Experts of a small language model: width 384, 320 SwiGLU neurons an expert.
Below are experts of layer 9 (counted from 0) of a mixture-of-experts language model. Rows are named router (the router's row for the expert) and show model dimensions 64-127. Each number is 500 + 50 x the weight over its row's rms, rounded and kept within 0 to 999. Numbers have three digits each.
Before each expert's rows: a language model's description of what the expert responds to. This comes from a sample of Wikipedia text that the model never trained on.

# expert 3
Pipe characters ending table cells in wiki tables, plus semicolons, bullets, slashes and arrows separating list or data items.
router:544561519524513447462534401513453505516495489416485601474511484409485485430503561545492594533407468462525422530475490470507548591463472561510510621564497478550547489462520527541456390445533628

# expert 8
Word-final s pieces for plurals and possessives (Seeds, Women's, substances), plus other endings like es, vers and word-starts ex and Ex.
router:488479488469536561464534564540504447538512596461462432429437548615466486513557496515500542489532544536554356552519480499380551502532384577535459499538530501499479532416559466599443532466514583

# expert 6
Verbs, verb stems and particles in narrative about sports, contests and actions, often before -ed or -ing, such as back, win, split, drown.
router:400513509500523514440511469445481580488497433513522610517528505468504508463498479531454527553543575562558477566404495475425494391523485541574546539506453478546560530523422543466612386487515511

# expert 12
First pieces of Spanish, Portuguese and other foreign personal or place names after a first name, such as Me(lo), La(sansky), San, de.
router:460436429453572512534488427440571480548543419502508475449579507417389513468500461578489473572573431491465507462472534569587501524512585445455426493544618479542439560514548492504518444468462508

# expert 7
Non-initial digits within years, ZIP codes, coordinates and table figures, such as 201|8, 39|5|55, 69|4, and present in 2018–present.
router:531526471584434572541548452520544398515519468475490411452509530554606388540519562473385502497484531483465590561561611586400516589661510574557568457375469508575478515519419518543482491528530549

# expert 19
Sentence subjects and head nouns in narrative prose, especially he, she, they, it, there, who, plus nouns like term, songs, areas.
router:495535474523467543589509486540479407483472470535529407467431434478552570460492522429464523469527436556590553484511563530549464558511604497553517492531569484519505498486432493429503469497583500

# expert 31
Wiki heading markers, table separators, closing brackets and quotes, and sports-career words such as League, Cup, Career NFL statistics.
router:389527612500510560440422513503451486489499469504454375479468503540503433537509487458493498462446539489500561475576514588409457502556447516432500563460450490507476395553450574534492531505453396

# expert 30
Number digits, units like million, mm, kg, and capital-letter pieces of acronyms, codes and chemical formulas such as WTO, FASTA, TV.
router:571585557557473465507512526604463527557462494494507585482481510560520506466502529442487473526536605577402583476539545503464515508535485507492508465559445531556550476560528524527500575499459521

# expert 16
Short letter pieces early in foreign or unusual personal names and words, often after a capital letter, such as I|v|án, S|n|øhetta, Ri|k.
router:478435429506565530531447557511537589468428442522476469614561581536552621581436528519509421545506633438503473556501475535613505488478473522484447458428561556443464476518479487481455407503610460

# expert 17
The, his, her, their and its, mostly right after a preposition such as in, of, to, for (in the Central Pacific, in his lifetime).
router:606564446471457581511491494578444512533529544470526596395433473509504548429450562456440523505531446549448447434554444453396434562542474444522547419586520566608355473464469563574534526537527576

# expert 0
Capitalized words inside proper names of places, institutions and organizations, often after the or a place name, such as New, National, North, Regional.
router:510544505542456455506480534541459497487504570550453512514517556446535472531524486477468500530559543506483483475415576594617475527520457506524509519550473475494443490485443500424533480479464455

# expert 18
Suffixes and stems of abstract or technical words, such as -ic, -ical, -tion, -ation, plus music, art, social, research.
router:442546596511500525521535518505473593440552533472518433510499472461438441520486494430444461515505483472505582538413425512532556461496558498493535491513451492519600497522434464451459517490542470

# expert 11
Sentence-opening In, opening parentheses before birth dates or notes, and prepositions and prefixes like during, over, pre, under, until.
router:425465555415501387537550488472512491510447542506480515567536559446549519477443422488514514403526399567570531604608434421457471491448555477533465508505459515483466492478569545448494562449466492

# expert 13
Bare space tokens before numbers or words in tables, and word-initial prefixes such as re, con, un, dis, sub, non.
router:485494540534394436449482539389565407403581522536518447537412488499486563426420434555533483472461460593434447447507478487534543557523513475505575587490473402431471507579419570523490583499490557

# expert 10
Nouns for nationalities, countries and occupations, plus plural -s and -er endings, such as States, British, member, Officer, Buddhists.
router:579572520485461565468518506498439490454572535522515533523480527502566474502476569490497467399514487414529588429524545528470437483519426611562517569527481558482432534491568574476526511544498373

# expert 20
Prepositions linking a noun or verb to what follows, such as of, to, for, with, into, between, against (reasons to live, part of colon).
router:565479608484500461423475487447577486512522414514515524441625505519586590515557503554528516493405475468523490512396497437517454454466520447508489493510456581422561479599556409371547472534444522

# expert 22
Common English given names and the endings of split first names in credit lists and tables, such as James, George, Tra|cy, Bry|ce.
router:485432542515563572482490535559509480513350480528452543519526461473497471553542397508540500540541574458489448590411568525581547465450538444522488561533511453487544509472384510435464548477482658

# expert 14
Final or middle pieces of rare proper names and Latin species names in synonym lists (miserrima, atavistis, Rampurhat, Yamsafer, van Eijk).
router:545547454427430419446550510516471538521525608438473543446595504558478457478375470497488536544465525531466552532512633469559498566423550499582476476516484541533491507540475530497496459646476526

# expert 23
Word-internal pieces such as th, st, ch, mb inside unusual words and names (Aachen, chastises, marathon, anticipation), plus table divider rows.
router:554506429482524485515475509459525572491496542534509553422519466504514500449504533466454544488479441484503442575578441508502609459438407481414474418519506459501526507498526542593432473453469452

# expert 27
Month names in dates such as August 9 and 31 July, plus date commas, time colons, and Thai-script byte pieces.
router:529436551548446521417570516502478409618486512544552488501516520435437470492473509439410605462433502499488574600517505585498447514538439471519439398498518365461492486407499532509547564465514491

# expert 4
Mid-sentence verbs after a subject, mostly was, is, were, had, became, been, plus some adverb endings like -ly in uniformly.
router:558559521620550537517516513505492460508543525516468512516429478471507529496589511567520565548495486429492513480473469517474478521479475481586543432496448574513458511447558490618443540534527578

# expert 9
Commas, and, or, but, while joining list items or clauses, especially after place names and job titles, like Cape Horn, Chile.
router:569485491410367496462543452452482446547553505496490508549395553459523529506536394461502498434517435487531578411571529457487485493470530552526449589485498542532586545542558418490515609534387541

# expert 28
Closing pieces of place names and surnames, such as -ton, -ford, -ville, -shire, -sson, -ić, Angeles, Kefau|ver.
router:607386568500530532483511508477438511466576573439465536491528478474452436524396447531448491526461442382357527504428510476492535531548558423535474493495569488521503469542425539438524433499419466

# expert 26
Single digits in dates, scores, records and table statistics (24–16, 31 December, 8.00%), and spelled numbers like three, seven, nine.
router:562512479479464524553465523580469532494395437554543439584393556541590534487556483423496446485497552499515544558488553561394492441596521522539529458477577513435490463465462416520481453478455571

# expert 2
Single capital letters opening surnames or proper names (B in Bourke, D in Dalí, K in Keldie), plus bare spaces and minus signs before numbers in table cells.
router:488494433461592445533492371382554510454526427464546549413506531483413527442480505430466489551432553606457509419504619587537528535405535438460470484398496462459502588536583471483537528482454507

# expert 25
Modal and auxiliary verbs, especially can, would, could, do, may, no, often in species descriptions such as "can reach heights", "are arranged".
router:465468418476549431513464434539533465482531409503485553482497447498455439463504572517558460550547479497486488469502441457485483492498523505470456457441478529510481477516462378446445420428543567

# expert 1
Hyphens, en dashes and zeros in lists, infoboxes and date ranges, such as list-item dashes, 1811–1882, 2012–2022, plus minus signs and percent signs.
router:523536566474492513524441485475578501513539523403530486408442511506454469568562511441524523488499539618577477576603478537500443516489506579552502451473502473543516419469434532544506590557505497

# expert 15
Sentence-final periods, the article a, and relative or clause words such as that, which, who, where, opening the next statement.
router:463493505570406422505441515506538564471455509541508379463492443477524589538510532536541515388455525469549468481541522417523474570497419433484485496539439538551485532474598417543501533584521537

# expert 21
Line breaks after headings, table rows and list items, plus opening quotation marks, apostrophes, prime symbols, dollar signs and brackets.
router:553515448441426522556468533436511495539565455462539523528553508543476566517621551496541537468470516552517568487489457487413507512444565505384530539527565438487544566484465538525448487603559532

# expert 24
Short syllable pieces inside long or foreign words like Poe-ci-lia, Disting-ui-shed, mari-ju-ana, and closing parentheses after years.
router:416497543545476492506463510514469467464422588567459456553551447517452437544469521513587427571538533419525392411523485465465545482483489516403491432530528551499523464458542445602412630504501395

# expert 29
Opening capital-letter pieces of proper names after a hyphen, space or parenthesis, such as F in Anglo-Flemish, L in Alsace-Lorraine, Cal in Calder.
router:452471416487526378527517518446473547465500509455581479513414523501538495520504520523514408462467501529457516444569477492510549467508537516420577495451483520432537452454572460402573483521490474

# expert 5
Colons after infobox field labels (Family:, Website:, Vicar:), table pipe separators, and line-initial dashes or equals signs in lists, tables and infoboxes.
router:540480480514514561458537516493540478522547500449507528569480488585527465514491509543558519458521387516452500462458442449474424406546467492539559616464506571421521613514510520587565465503559371